config.toml
num_hidden_layers = 9
hidden_size = 192
n_experts = 32
experts_per_token = 3
d_expert = 192
d_shared_expert = 0
hidden_act = "relu"
moe_layers = [1, 2, 3, 4, 5, 6, 7, 8]
router_score = "sigmoid"
normalize_top_k = true
routed_scale = 1.5
balance_loss = 0.0108
balance_bias = false
router_bias = true
n_groups = 4
groups_per_token = 1
init_std_router = 0.00921
lr_router = 0.000621
num_attention_heads = 6
num_key_value_heads = 6
head_dim = 32
vocab_size = 2048
norm = "rmsnorm"
norm_place = "pre"
norm_eps = 1e-06
positions = "rope"
rope_theta = 10000.0
rope_fraction = 1.0
qk_norm = false
attn_scale = 0.177
tie_word_embeddings = false
parallel_block = false
extras = ["capped logits"]
init = "uniform"
init_std_qkv = 0.031
init_std_o = 0.00732
init_std_up = 0.031
init_std_down = 0.00366
init_out_by_depth = true
optimizer = "soap_variant"
learning_rate = 0.00425
lr_mult_up = 0.8
beta1 = 0.95
beta2 = 0.99
lr_head = 0.009
max_grad_norm = 1.0
warmup_steps = 200
schedule = "wsd"
decay_fraction = 0.71
decay_shape = "pow"
final_lr_fraction = 0.0
batch_tokens = [65536, 131072, 262144, 524288]
max_seq_len = 768
doc_mask = true
train_tokens = 737400000
max_steps = 3757
dataset = "wikipedia_en"
Below are experts of layer 4 (counted from 0) of a mixture-of-experts language model. Rows are named router (the router's row for the expert), up (a neuron's input weights, with its number) and show model dimensions 0-191. Each number is 128 + 32 x the weight over its row's rms, rounded and kept within 0 to 255.
Before each expert's rows: a language model's description of what the expert responds to. This comes from a sample of Wikipedia text that the model never trained on.

# expert 28
Numbers and word endings. Digits and numbers in scores and tables, country names like States, Canada, and final pieces such as wick-et, alt-it-udes, possessive apostrophes.
router [175 109 214 129 127 164 146 124 127 136 162 136 163  84  77 141 115 148 163 149 125 127  93 155 133 106 125 152 117  92 195 108  86  90 135  93 131 115  88 209 118 161 133 167 155 104 105  97 107  91 111 181 102 139 166 152 197 113 165  91 122 135 144 141 118 137 202 103 118 135 129 107 126  69 129 106 130  67  78 119 147  81 123 108  70  75 141 115 190 127 167 109 119 122 148  87 191 122 101 106 117 114 142 110  83  46  79 110 155 159 117 168 110 100 160 135 155 142 126 120 104 106 136 118 123 146 127 124 127 158 145 146  69 129 105 104 120 173 147 145 145 130 108 141 152  99 162 136  92 113 157 122  85 102 102  97 115  82 130  82 119 177 144  95  57 131  87 124 113 109 107 110 174 104 155 143 164 143 136 109  99  62  93 136 103 155  70 216 135 190  52  80]
up0 [155 113 111  94 137  86 145 102 152  65 176 138 115  95 153 141 152 107 176 133 149 142  70  74 115 108 131  91 183 131 113 138 166  89 131 133 155 123 140 120  57  95 122 113 156 110 104  97 111  97 113 150 161 128 126 129 156 188 123 136  97 170 113 125 183  95 125 120  97 155  98 126 117 132 160 116 136 115 153  94 111  87 127  68 121 134 191 101 112  98 124 138 100  36 161  48  84 121 155 102  90 128 153  69  67 127  89 133 108 134  98 153 136  89 180  82 164  98  96 124 163 112 116 144 106  56  96 203 104 152 182 119 164 144 101 178 123 111 154 172 107 148 148 156 136 141  82 136 146 141 141 100 131 154  81 153 117  64  85 120  96 160 149 112 132  73 118 146 127 135 112  68 168  91 173 153 179 128 135 115  85  69 131  95  85 145 133 159  56 148  95 184]
up1 [132 146 132  77 123 154 154 134 108 153 115 114 180 141 134  94 147 190 168 101 127 128 124 192 126 114  83 157 203 205 130 114 129  92 112 170  60 130 165 133 110 156 150 116 106 109  86 124 123  83 163 146 163 189 181  81 198 160 116 112 127  94 141 122 130 116  93  86  86 128 103 127 151  97 103 117 113 181  82 109 143 141 117  99 111 119 137  83 142 157 135 116  57 160 151 111 107 172 125 146  81 133 194 125 141  78 134 159 125 113  43 145 110 151 106 103 115 119 133 197 102 119  79 121  64 153 101 156 127 121 127  56 168 111 146 118 133 144 131 125 162 147 117 136 136 135 124  53 113  69 127 119 127 109 148 153 109 153 109  51  64 147  97  93  83 151 110  99 108 145 107  63 128 132 100 151 118 110 137 139  93 130 123 161 102 151 126 217 138 110  92 204]
up2 [ 70 120 112 147 155  96  94 101 122  96 174 120 138 156 125 115 106 102 174  80 164 168 132 113 101  94 166 119  96 115 110 106 148 137 166 137 132 139 138 127 141 166 141 124 168  96 113 144 116 158 149 175  75  76 114 147 177 162 163 177 147  99 107 118  90 106 127 115 193 104 125 139 144 137  84 117  77 149 119  68 170 196 150 119 137 123 137 118 137 131 139 163 135  78 158 118 127 168 112  77 149 141 179 128  42 135  92  79  91  68 109 155 113 132 140 157 102 143 149 133  73 126 216 119 151 125 154 149 205 147 111  70  76 224 172 113 156 116 124 122 106 114 133  84 119 187 115 106 118  92 110  96 105 102 151 105 135  83 139  61 143 144 130 141 113 104  41 110 133 119 148  50 115 170 150  96 141 151 110 120  69 155 138 143 168  95  97 155 183 121 123 120]
up3 [151 125 147 108 130 166 160 145 127 135 145 139 135 121 147 137 169 117 136 108 142  55 139 118 120  97  79  71 171 150 218 143 138 162 144 115 138 200 165 116 157 110 125 144  81 124  85 104 164  86 129  85 116 135 149 103 161 172 155 137  94  80 111 141 229  79 167  78 132 112  59 154 139 123 135 126 142 118 111 124 132 148 122 137 146 122 101 128 168  90  98 135  92 152 152 106  85  91 163  83 137  96 126 126 129  95 132 147  87 115 101 116  87 135 139 153  77 148 119 134 110  72 151 111  77 154 165 102 143 148 194 125 100 169 101 128 163 134 160 106 135 143 157 140  75 115 159 144 147 109 136  64  87  86 142 119 112 131 131  27  95 162 133  78 142  45 109 170 161 161  87  62 115 136 169 180 155 112 148 130 116  65 133  63 113 100 133 126  67 125  87 155]
up4 [156  90  75 120 168 114 127 139 148  44 156 142  99 167 121 155  94 147 114 163 133 101 155  99 156 114 157 123 141 138 135 134 125 139 118  70 101 111 141 157 121 124  87 144 143  99 120 139 128 123  85 102  68 194 112 170 131 106 170 117  90 131 108  85 126 142 119  91  55 139 121  82 150 154 121 139 119 136  94 205 119 121  95 128 106  61 146 187 146  84 139  88  70 171 109 129 104  66 158 128  83 142 140 115 134 147 110 102  90 142 118 157 191 200 153  81 147 182 124 119  83  96 113 186 131 150 123 128  97 174 121 182  75 124  71 181  94 112  85 218  88 104 119 111 141 103 147 185 116 154 208 145 166 109 139  90 172 156 117  99  66 126 121 158 128 122 147 120 149 123 117 151 147 138 168 166 175  99 175 102 110  93  89 125 144 137 141 127 103 162 147 174]
up5 [145 135 164 164 104 154 163  81 174 128 129 143 202  75 146 142 105 153 168 145 139 166 179 124 111  96 156 127 181 129 133 131  95 135 230 101 174 124 141  88 137 141 139  80 161 182 191  93 139 119 200 123 118 172 147 129 197 165 176 104 150 152 115 184 208 127 117  89 123 155 129  77 130 117 107 125 113 154 101 116  86 137 168 157 168  91  99 149 139 107 104 105 166 152 149  68 115 128 155 137 164 172  96 155 105 163 145 138 100  90 124  32 131 118 174 130 129 180 131 154 149  95  92 135 121 135 130 110 139 113  98 109 138 165 149 124 151 159 165 116 100 172 140  91 132 134 132 104 140 126 153 162 113 171 188 138  85  85 148  99 131 152 152 152 231 141  88 128 135 162 177 147 149  96 136 129 114 134  78 122 110 158 110 161  92  84 168 167  89 135 138  98]
up6 [162 167  85  97 165 144 118 129  93 141 117 167 163 153 132 149 140 127 140 139 164 123 115 132  77 170  97 195 127 164 133 136 118 125 178  83 120 120 113  88 113  81  58 163 116  96  78 135  81 106 171 116 183 111 124 133 101 155 174 119 163 106 174  92  97 175 107 159 146  83 127 151  76  57 144 153 112 130 179 208 106 152 134 138 121 124  82 153 207 112 125 146 112 112 111  94 144 148 129  84  83  94 138  84 113  95  88  40 130 122 156 154 148 158  98 186 155 174 141 109 127 109 133  95 135  96 126 109 100 122 131 188  98 124  65 188 122  99 140 150 171 126  90  91 119 140  92 106 148 197  89 141  85  97 182 115  69  94 130 136 163 144 132 127 141 146 135  95 169 136  73 121 102 112  85  86 120 147  98 122 161 179 105 128 136 121 157 130 128 211 138 162]
up7 [147 115 116 126 109  63  83 114  93  93 175 188 132  94  91 173  73 158 129 103  58 134 154 107 115 111 168 137 183 160 157 147 111 170 140 100 119 134 120 148  69 125 101  91 101 113 132 134  75 107  38 113 132  59 171 117  93 206 141 140 135 160 164 115 129 128 158 117  77 143 154 134 113  64 118 184  93 122  91 145 161 135 137  78 150 128 150 111 153 178 100  99 139 135  70 143 114 124 153 115 118 147 106 141 131 124 127 154 123 127 142 126 179 149  59 142 128 126  72 163 127 115 127 224 159 173 107 172 101 193 164 151 135 115 116 138  99 154 100 177 133 163 159  69 165  65 172 152 117 181 107 166 132 136 124 153 170 103 128  86 115 191  88 122 166 115 113 106 166  74 102 106 140 157 136 136  89 143 120 160 117 101 122 160  94 137 148 136 130  91 103  76]
up8 [125 116 113  94 173 151 124 117  76 161 125  76 101 149 114 108 141  99  94 192 103 163 119 131 154 127 112  96 112 141  75 136 134 142 151 121 130 160 165 114 121 144 129  93 113 147 128 135  74 133  89 199 129 191 121 191 132 120 122 153  63 152 141 118 124 109  66  86 134 119 153 155 154 171 116 176 119 103 100 120 113 109  89 134  63 175 109 133  86 147  39 140  91 138 128  56 178  73 161 108 109 157 153 160 138 146 120  68 148 169 127 180 125 129 208 148 196 133  97 137  86 133 134 101 124 171 100 135 110 120 113  95 149 108  74 166 189 167 117 160 129 134 179  77 144 123 174 182 149 116  87 175  86 131 163  80 126 127 103  99 124 188 184 154 109 182 124 129  79  87 144  87 165 110 131  93 178 117 180 156 113  96 124 129 107 131 101 111 126 133 139 163]
up9 [141 138 163  96 113 124 110 124 127 147 193 125  98 132  66 198  76 147 154 104 121 103 112 107 122 109 122 189 156  64 131  87 157 109 141 116 141 159  97 108 154 118 115 111 182  45  79 102 121 134 133 135 107 140 134 139 229 126 116 120 131 150 132 129  64 126 153 134 130 152  83 144 111 148 108  68 101 156 131 116 137  90 136 106 213  72 148 139 147 182 154 159  69 131 142 188 107 144 144 123  83 150 152 134 116 102 139  90 152  93  94 171 115 182  82 150  87 135  73 139 115 219 122  41 162 152 103 112 125 158 126 122 142 125 136 110 125 113 136 152 160 192 131 184 140 146 152 133 108  41 127 102  71 114 113 136 115  64  94  69  95 123 107 145 119 125 122 120 114  97  86 130 157 140 117 109 176  99 157 118  47 135 121 138 168 134 134 151 154 127 128 149]
up10 [131 165  95 179 171 157 139 190 115 153 191 134 166  95  55 173 133 164 137 119  58 197 131 183  95 132  71  82 108 125 130 118 185 155 147 150 100 146 144  92  75 123 155 172 109 141 150  86 129  88 110  86 112 155 140  82 192 110 102 175 107  66 159 173 118 123 181 119 127 126 136 140 130  90 171 113  90  72 114 103 108 132 115 125 138 105 140  84 184 111 117 151 126 149  52 131 134 121 156 127 121 181  62  98 105 151 123  90 151 165 104  94 138 160 127 123 130 134  81 140 147 134 168  91  95 131 108 193  98 111 158 151  86 155 125 182 143 145 144 118 127 103  66  76 161 149 115  71 119 101 154 143 139 120 102 126 134 123 162  94  95  81 137  91  81  59  80 151 166 107 167 101 107 106  98 123 126 103 121  88 108 144  68 122  97 126 177 111 124 111  98 116]
up11 [155 176 134  74 112 124 211 100 199 130 169 139 212 100 145 125 133 104 165 169  43 112 120 116 139  80  87 172 115 121 133 185 103 178 124 155 144 123 138 141 117 150 167 121  98 122 127 158 169 130  82  58  90 114 131 123 154 114 120 136 157 135 134 128  66  79 154 111 145 129 195 136 167 151 133 152 117 120  68 103 132 116 140 108 147 152 179 184  84  87  95 143 143 115 169 170 160 108 119 108 131 168 110 124 171 165 133 156  78 111  89 163 181 110 105 106 170 155 139 117 127 126 154 130 156  33  92  93  90 133 141 121 132 142 109 163 109 151  94 167 157 109 102 135  60 134 149 156 113 123 123 139 101 113 143 150 149 115 140 154 158  88 124 156 145 145 149  95  95 138  98 110 149  67 102 192 132 118 128 129  43 108 143 121 169 182 177 136  54 132 145 162]
up12 [ 80 147 135 161 124 164 132 118 122 157 130 148 133 103 149 119 108 105 138 111 128 138 142 130  87 126 177 148 252 105 105 102  83  51 129 108 156 128 110  96 127  98 125 104  93  67 134 109 182 134  91 101 129 231 133 146 128 116 113  81 110 115 135 118 128  77  97  74 148  48 227 141 203 105 103 123  66 120 113 186 154  97 127 120 178 108 110 127 143 144 163 142 124  75 150 126 138 113 113 113  98 140 156 114 182 119 122 124 125 149 104 180 135 104 124  83 141 165 113 144 129 107 106 147  89 134  88  98 177 154  84 164 105 125 131 141 176 133 159 150 146 111 126  85 196 180 118 144 150 112  72 120 123 168 159 117  62  93 116  93  90 112 151 130 130 151  97  76 100 135 107  77 145 152 107 178 150 182 119 127  79 130 128 174 164  94 149 136 116  95  98 135]
up13 [141  87  94 127 179 116 115 133 131 162 193 126 137  98 144 141 130 132 123 103 128 146 156 134 165 111  80 150 157  88 127  78  93  95 167 145  76 141 136 194  94 139 181 169  95  96 110 138 164 102 168 143 164 100 132 106 131 117  76  94 108 130  94 112 111 139  71 140 126 137 198 109 139 145 173 114  91  85  75 144 113 101 152  91 135 171 128 137 202 150  97 159 131 172 106 117 111  90 145  95 158 159 111 100 137 183 120 179 147 107 149  80 142 192 114  57 139 172 130 152 154 111 189  78  94  77 122 145 119  93 136 185 137 160 111 135 123 140 127 135 136 149 112 102 159  99 137 136  93 123 156  76  56 118 160 100 157  91  98  23 115 123 135 110  41  75 170 126 121 166 114  98 119 117 111 166 179 161 117 104 122 115  76  73  98 154 144 102 128 163 153 164]
up14 [167 156 102 131 156 112 173 123  85 128 114 111 118 101  69 163  95 117  91 164 126 120 112 118 126 153  84  95 125  93  99 123  99 103 117 117 153 118 105 124 183 171 177 147 113 116 156 181 142 172 109 125 141 162 141 123 180 177 126  90  74 122 175 123 141 139  91 107  70  87 157 137 117  92 132 111 102 129 158 140 160  52  98 118  72  86 140 105 150 163 124 154  97 134 120  48 119 116 152  51 102 116 166 145 160 102 129  98 111 205  96 155 135  93 201 205 182  95 105 144 134  89 148 192  81 122 118 189  93 125  96 185 111 114 205  70 126 141  90 126 136 149 123 125 187 112 129 124  82 136 125 141  60 103 144 134 147 103 166 122 104 142 113 153 141 110 110  73 151 144 122 129 128 140 138  82 135 144 113 110  98  48 151  86 151  96 114 114  97 111 174 178]
up15 [160  86 112 122  94  98 104 181 171 151  44  81 183 107  71 143  85 134 107 127 140 182 108  60  95  91  92 175 159  62 164 156 126 106 170  93 110 126 105 142 118 190  86 177 163  48 100  88 101 157 166 149 160 158 118 151 118 136 123 137 104 114 114 142 150 118 122 182  78 187 114 148 120 133 171 152 143 125 132 141 123 173 138 166 121  79 134 164 175 112 120 123  90 140 158 123  95 128 124 136 130 196 100  75 109 123  81 162 111 186 110 122 153 138 115  96 139  82 157 143 120 135 106 105 122 156 201 103 108  71 149 157  67 179 139 141 138 139 158 171 153 129 142 115 136 149  92 174  96 132 128 136  91 100 118 106 108 124 122 110 136 166 128 122 116  92 138 134 151  61 116 154 152 183 154 128 195 162 130 102 126 135 131 198 138 217 104 122 160 155 101 133]
up16 [154 119 128 164 117 131 104  89 132 122 151 120  93  92  80 140 130  71 180  96 162 135 130 100  91 114  98 146 111  94 130 124 183 137  84 109 186 191 106 167 172 108 140 113 166 115 109 136 174 219 136 169 100 104 162 124  62 153 116 143 160 160 155 151  81 166 159 105 149 135 128  80 149 153 131 147  98 139  95 183 155 117 145 135 173  66 108 136 152 151 140  88  81  89  95 119 102  89  73 142 137 103 174 125 138  79 111 168 125 117 105 160  82 205  79 155 144 152  83 149 125  89 102  77  76 104 124 136 176 134  92 113 109  96  99  97 103 103 150 109  95 165 150 141 123 105 109  94 123  89 162 120 104 106  62 140 155 146 158 151 105 117 132  91 147  59 139 152 115  46 206  81 133 123 116 142 190 105 130 157 120 118 104 141 174 138 130 151 198 103 113 105]
up17 [160  90 145 142 150 160 138 162 158 134 131 166 131 111 131  93  83  79 201  88  90 126 116 130  76 101 186 162  71 103 206 148 142 168 153 135 122 151  57 139 102 141 163 126 153 139  53  67 140 129 130 199 153 165  92 128 107 166  80  92 180 135 124 115 107 121 145 156 156 139 163  77 109 134 127 116 134  82 159 128  78 108 149 155  87 116 137 101 178 128 182  82 168 105 146 113 112  67 118 103 111  69 125 121  89  97 171 127 100 119 168 183 168 109 163 138 154  90 134 126 134 182 120 101 134 141  93 193 124 119  91 110 183 130 133 126  71 151 142  93 154  97 131 130 108 118 113 108  96 142 163 153  60 156  76 106 152 107 155 134  85 217 114 124 124 166 120 164  78 150 131 119 145 146 105  98 133 146 123 150 105 168 142 183  91 141 148 136 193 158 118  99]
up18 [129 160 129 150 101 133  91 204 171 130 104 133 113 164 153 151 171 164 143 138 113 162 113 157 144 133 115  88 151 194 172 126 160 127 190 110 179 110 140 137 112 134 105 118  65 120  67 125  92 114 114 122 157 133 142 139 130 162 216 132  92 145 149  92 104 176 180 132 116  37 145 176 172 105 130 163  72 157 125 118 141 133 133 115 167  53 126 107 165 155  91 138 109 113 157  87 157 124 134 123 153 104  96  86 136 101 123 113  67 130 117 134 151 118 136 162 154 168  41 142 131  68  48 108 109 132  66 147 125 172 139 102 149 145 159 138 143 127 161 106 127 113 114  86 128 146 121 149  70 108  77  87 100 150 126 152 157 102 189  47 120  94 126 159 190 121  84 140 140 137 108  98  77 120  83  88 165 122 138 142 175 105  90 143 174 100 142 156 130 169 121 153]
up19 [178 120 140  93  99  75 156 161 106  83 184 126  95 101  90 107 138 117 139 185 124 148  84  55 128 171 151 128 114 134 143 110 135  84 143 104 151 176 128 105 152 110  77 172 147 168 149 165 104 129 158 156 191  67 117 157 147 157 123 133 148 108 138 116 128 145 152 151 107 116 136  38 184 173  79 131 149 123 118 156 124  80 134  91  89 112  77 156  98 131 162 141 178  98 101  46 109 142 112  64 102 158 110 111  79 164 112 130 131 159 133 165 160 154 147 199 147 194  98 142 115  68 132 128 113 155 130 155 179 165 109 150 123 142 161  98 142  95 109 158 104 145  90 121 151  70 133 100 164 179 171 169 105 141 139 136  89 103 181 107 164 176 144 157 175 126 120  95 130 150  88 114 151  93  77 173 106  89 120  62 142 137 116 102 159 120  94  89 107 120  96 171]
up20 [198 114  72 164  61 131 125 106  94  44 107 122 124 119 142 156 125 165 172 105  92  99 157  85 136 111  83 164 163 115  74 180 154 143 151 108 115 136 120 187 100 192 109  84  80  79 137 162 121  88 121 138 170 165 157 122 165 101 129  92 121 122 110 163 118 171 124  88 111  89 140 128 163 147 130 144 108 149 178 130 116 161 151 161 156  98 156 230 133 128 124 123 124 137 166 109 146 123 148 151 111 164 136 105 171 124 128 112 110 154 143  97 138 131 129 176 156 117  53  99  75 132  73 143  97 104  81 111 131 162 122 103 130 140  69 162 128 176  97 152 188 107 107  72 198 157 100 172 122  93 103  96 107 108 122  79 162  81 133 159 143 161 164  96  99  89 153 119 142 113 127 142 170 130 126 195 182 125 149 146  87  70 107 165 124 149 133 165  90 133 144 179]
up21 [122 163 113  38 103 119 101  73  80 108 157 133 120  82 183 126 119 134 136 100 135 140 134 141 152 110 135  85 157 111 149 165 130 174 157 180 133 199 130 177 118 165 161 139 114 148  85 151 127  81 162 227  99 111 125 141 110 170  92 142  71 186  79 124 113 169 123  90 179 156 135 113 105 134 114 106 106  89 105 134 123 141 121  80 112 164 147 149 137 163 127  94 105 118 112  96 146 135 215 102 110 151 126 119  65 142  75 128 147  59 114 118 107 132 137 119 155 139  50 173  95 142 121 114 139 179 104 154 142 125  94 185  48 173 106  76 155 106 163 134 134 176 100 114  98 124 114 151 126 155 164 140 108 124 129  74  99  89 117 113  90 146 138 108 113 110 183 130 140  97 114 134 125  69 157 102 179 123 161 111 147  97  97 127 165 177 106 122  76  86 195 119]
up22 [ 99 126 106 139 100 119 162 186 155 130 165  59 154  49 103  79  97 166 148  90 103 124 143 101  73  91 131 139  94 154 209 164 120 131 149 154 117 103 138 127 174 141 109 207 118 144 176 121  67 158 137 156 118 149  95 148 107 163 121 118 151 144  82 145 112 130 116 159 136 114  81  74  92 117 152 134 137 160 146 101 146 147  86 108 108 104 122 136 144 144 167 117  25 130  92 123 130 133  74 113 113 147 143 132  91  88 125 149  62  92 136  80 189 114 130 179  96  81  70  81 115  67 120  96 148 144  81 130 118 110  73 121  40 132 117  94 184 135 148 102  87 179 141 120 172 146 135 157 140 135 121 146 112 141  90  90 185 103 106 115 145 154 134 139 115 195 106  67 113 105 139  76 144 133 186 155 139 121 143 119 136 121  67 166 155 141 153 117 148 147 110 109]
up23 [131 106 161 126 163 156 147 121 132 156  76 128 180 111 152 138 142  82  57 158 138  94 117  98 151 153 137 118  98 171 103 128  67 125  95 132 110 126 114  86  84 127  50 100 155  95 109 132 178 140  79  74  33 199 123 123 116 120 127 130  54 112 162 145 161 171 137  68 137 129 176 108  95  91 117 184 142 105  89  93 150 124 111  66 127 160 130 124 101 113 116 132 179 119 155 100 155 115 144  63 122 149 131 145 150 156 123 148 109 163 107 137 168 206 187 105 173 183 138 110 145 133 134 173 126 147 138  43 139 163 113 129 112 123 155 136 120 149  97 148 124 136 175 119 156 127 131 115  62 132  63  81 128  94  98 118 138 116 143  96  63 138  86 107 189 122  67 169 106  99 148 101 143 117 150 184 148 116 141  94 172 132 100 134 109 105 143 162 140 137  72 165]
up24 [103 167  86 130 180 180 125 169  72 149 143 134 149 194 100 208 116 137 139 155  94 129 111  95 119 130 159 120 158 183 179 111 123 113  99 184 142 183  93  99 160 145 130  96 121 102 102 110 152  81 126 114 143 125 150 141 130 164 155 114 135 167 134  91 164 190 118  93  88 122 135 147 115  88 199 136 182  86 155 121  77 127 105 204 181 110 145 123 104 127 111 145 112 134 148  98  63 129 147 109 107  93 115 130 124  56  74 169 104 107 132  91  96 151 120 133 115 131 105 122  55  45 143 112  91 100 113 123 107 156 155 148 116 142 156 173 110 131 120  82 160 152 197 101 103 102 117  91 145  91 130 137  43 112 106 218 114 126 178  90 117 120 108 103 108 104 140 107 137 176 186 116 113 119 132 165 113 124 104 155 172 109 116 153  92 152 106 195 162 121 132 144]
up25 [136 116 165 122 135 127 110 182 126 146 164 158 140  99 160 163 157  88 134 103  87 159 160  94 102 101  66 158 196  80 157 155 120  70  99 106 153 123 127 131 178 156 116 140 139 132  84  58 146 111 128  85  71 132 113 145  97 141 177 132  93 181 140  67 137 167 148 128 112 123 152 145 101  69  71  85 107 107  80 105 150 135 101 143 151  83 151 137 139  78 150 169 131 137 118 170 101 100 143  95 157 112 121 134 122 134 133  42  88 184 128 198  89  91 139 105 152 180 122 168 122 125 124  72  76  98  97 172 116 118 156  71 126 146 168 121 125 110 177 130  78 180 144 141 146 114 127 126 137  84 109 118 110 137 141 142 143  68 132 126  84 140  85 137 189 142 138  75 117 124  97 115 167 148 105 146 150 119 180 162  69 110  54 132  54  87 123 174 153 107 167 132]
up26 [157 105 157 108 135 114 173 116  91 110 127  62 193  48 137  88 100 165 177 115 165  55 185 126 196 119 130 116 111 108 171 136 187 133 111 137 114 103 136 120 147 159 126 177 116  96 106 114 119 121 133 134 139 105 135 167 115 196 110 154 107 166 167 153  81 173 141 125 121 147 172 104  95 134 114 133 128 117 119 174  92 100 100 139 114  68 170  78 144 120  91 141  69  77 105 102 130 123 163 132 114 131 104 123  92  64 106 144 145 141 137 147 116 167 127 145 119  93  53 145  85 111  82 108  95 142 139 103 139 105  75 109 138 129 125 130 113  88 118 102 118  81 131 109 128  99 120  75 135 151  87  91 120 126 178  47 149 189 134 156 116 159 124 124 106 159 131  62 117  87 125 111 125 134 133  89 252 102 150  73 119 110 108 154 140 109 103 156  97 153 189  76]
up27 [ 99 126 153 166 152 114 128 154  94  96 103 151 145 139 116 157  62 150 135 171 100 114 154 116 126 150 119 117  76 111 201 112 105 156 161 151 144 155 100 163 148 150  84 108 133 123 174 156 142 178 131 119 142 148 169 116  90 208 128 135 181 172  87 147  91 183  94 134 162 109  90  92 155 100  99 165 125  64 111 130  97 137 132 133  57  54  94 159 165  97 176 140 112 103  89 140  80  90 104 133  90 135 119 115 150  96 182 123  78 150 107 103 154 130 197 126 180 102  68  89 118 116 105 100 181 108 105 179 115 172 150 132 111 152 123 140 136 163 150 168 152 217  85 123  82  88 123 125 115  59 155  91 129 116 106  91 132 179 144 181 107 135 131 157  67 161  73 137 138 178 137 112 137 164 159 159 161 156 155 111 129 107 110 136 143 161 163 113 111 146  65 119]
up28 [169 187 135 128 111 140 136 144  94 166 147 121  87 153 172 107 153 135 164 124 137 114 146 101 110 138 147 120 129 202 211  80 126 182 232 128 105 165  82 163 163 171  81 129 141 106 100 164 114 142 158 121 147 119 156  96 171 120 128 140 148 174 135 187 166 126 174 159 135 103 134 109  84 141  48 142 111 140  88 153  95  89 176 131  91 110 103 138 156 139 129 170 133 148 146  74 118  89 136  96 105 169 152 170  95 128 132 180 122 113  76 193 179 113  70 115 181 131  99 175  85 131 120 217 127 154  98 146 128 103 170  98 111 151 146 163 146 151 161 139 137  96  92 139 155 136 108  62  88 117 117  79  82 140 119 126 142  78 161 146 111  84  96  97  94 115 157 106 114 107  96 151 131 112  74 142 141 136 120 170 100  84 108 122  87 106 142 131 139 142  89 190]
up29 [182 136  96 139  85 110 127 128 164  99 148  88 206 118 123  82 140 165 151 131 122 143 160  96 116 172 129 145 166  65 141 102 122 164  67  58 140 148 135 127 145  62 140 150 119 124  66 192 152 170 117 141  65 181 151 182 107 160  83 150 161 163  94 129 137  74 126  93  99 159 145 123 102 127 140 106 144 143 124 141  80  68 177 115 132 102 118  99 109 134 111 168 109  76 122 171 101  98 128 113  86 129 116 121 133 174 150 122 144 134 177 156 143 121  74  59 166 109 108 101 178 119 158 131 151 157 131 133  96 148 118 127  74 125  81 134 148 138 188 151 122 166 130 142 180 136 107 125  56 161 164 148 145  73 125 132 140  69 210  97 148 130 122  63 134 138  73 181 128 153 108 110 110 104 118 123  79 125 170  64  88  96  97 138 171 108 176 120 114 124 102 126]
up30 [104 145 151  82 128 167 168  90 159  61 171 102 137 119 108 169 140 144 157 117 101  75 147 142  69  81 108 143 204 139 151 186 136 101 126 124 132  60  96 113 147  80 102 147 106 114 146 181  99 142 101 105 116  19 100 116 173 141 152 132  55 133 144  93 152 103 114 117 196 146 140 111 124 119 145 152 175 191 114  78 100  42  91 104 120 106 174  81 121 120 153 172 113  64 101 139 166 129 132 157 148 142 106 125 105 159  91 137 114 144 157 125  99 126 146 132 102 176  93 120 131 109  61 150 135 121 103 178 106 176 111 184 100 118 153  81 134 145 137 147 180 138 140 108 116 143 135  58 101 133 183 139  77  67 122 133 166 129 119  98 135 141  99 149 121 143 117  94 153 155 108 158 117 144 135 101 123 158 104 148 122  85  99 148 163 152 135 196 153  98 197 133]
up31 [135  98 124 141 171 106 143 125 143 108 128 119 171 113 181 162 157 173 162 183 115 107 143  74  99  93  80 156 124 104 165  98 173 182 156 148 155 138 111 169 166 104  41  89 104 127 169  85 130 141 119 124 124 143  89 162 103  97 111  79 210 138 103 216 118  93 103 131 105  88 116  99 178  83 125 155 126 102  76 171 142 115 127 150  79 100 125 130 127 141  78 207  51  93 177 136 131  90 134  88 125 145 140 115 172  74 111 122 133 144 130 148 165 116 133 213 160 149  53 143 110 108 127 119 117  74 130 113 116 148 119 154 137 221 200 126 100 182 148  92 115 105 114 133 138 143 165 118 125 116 159 160 131 129  79 124 148 127 110  87  79 119 117 110 115 120 116 156 209  91 106 105 116 118 144 119 181 147 167 110 108 110 119 134 149 133 143 144 155 143 143 100]
up32 [163 101  94 114  79 125 145 135  89  94 110 121 131 134  88 130 138 171  61 154 109 107 192  77 169 108  83 160 132  72 120 157 122  85 120 141  92 123  96  80 139 124  70 120 105  90 110 133 104 119 129 136 142 110  99 102 201 144 167 138  58 131  96 124 132 142 154 154 135 207 135 119 153  73  93 154 132 171 153 108 128 102 141 131 147 159 184 134 135 107 135 111 130 133 130  54  93 146 115 145 103 191 181 110 133 142 100 151  78 110  53  95 117 140 113 130 159  96  87 128 144 117 135  97 132 208 115 102 141 169 106 125 134 184 201 180  67 114 171 105  76  90 158 131 134  89 140 122 172 143 120 125  89 149 169 145  79  93  41 120 182 142  87 100 122 121 101  98 120 144 138  73 120 145 120 204 132 109 121 119 114 138 181 191 122 158 156 155 115 102 120 150]
up33 [199 162 112 159  88 177 129 152 193 120 143  91 169 107 133 115 103  57  60 124 185 101 128 129  77  96 158 138 172 156 112 142 120 144 108 139 122 114 132 160 113 125 112 108  93 119 130 147 153 149 118 104 138 156 104 151 203 142 124  77 141 120 121 207  72 101 169 124  93  52 105 168 132 117 128 102 120 132 114 111 194 110 155 145 126 177 158 162 142  76 123 127  61  88 159 156 145 138 104 150  89 137 104  73 112  53 153 193  92 176 120 105 141 154 146 106 122 136 123 159 136 148 164 139 141 159 111 144 121  58 106 121 115 136 145 119 140 125  92  88 100 102 150 124 164  95 178 164 181 106 193 146 162 106 146 122  96 140 154  78 107 134 109 112 164 158 107 133 179  83 120 157 147  83 178 150 158 207 148 109  88 109  99 128  96 124 163 179 166 182 116 143]
up34 [ 81 152 119 144 132 182 119 154 141 149 161 118 147 139 107  96 106 112 169 137  90 130 118 127 123  87  83  97 111 147 211  98 148 158 120 109 137 121 134 160  92 111 109 172 114 146  37 100 132 118 101 182 108 156 135 148 105 138 159  99 203  98  81 144 132 148 143 173 128 111 185 202 164 174  74 144 100  85  90  95 178 139 178 150 114 155 121 116 159 114 103  76 150 100 139 118  75  78 118 130 119  99 159 128 114  83 149 152 126  78 130 113 155  65 141 165 196 142 124 159 156 159 154 149 116 197 150 119  92 153 116 137  70 106 146  72 138 217 117 156 139 141 151 132 149 124 154 113 104 125 114 169  59 157 164 104 132 154  90  70 115 134 146 126 100 166  66 133 137 155 161  94 104 120 125 166 107 168  97 164 155  83 136 191 175 121 180 166 124 139 125 151]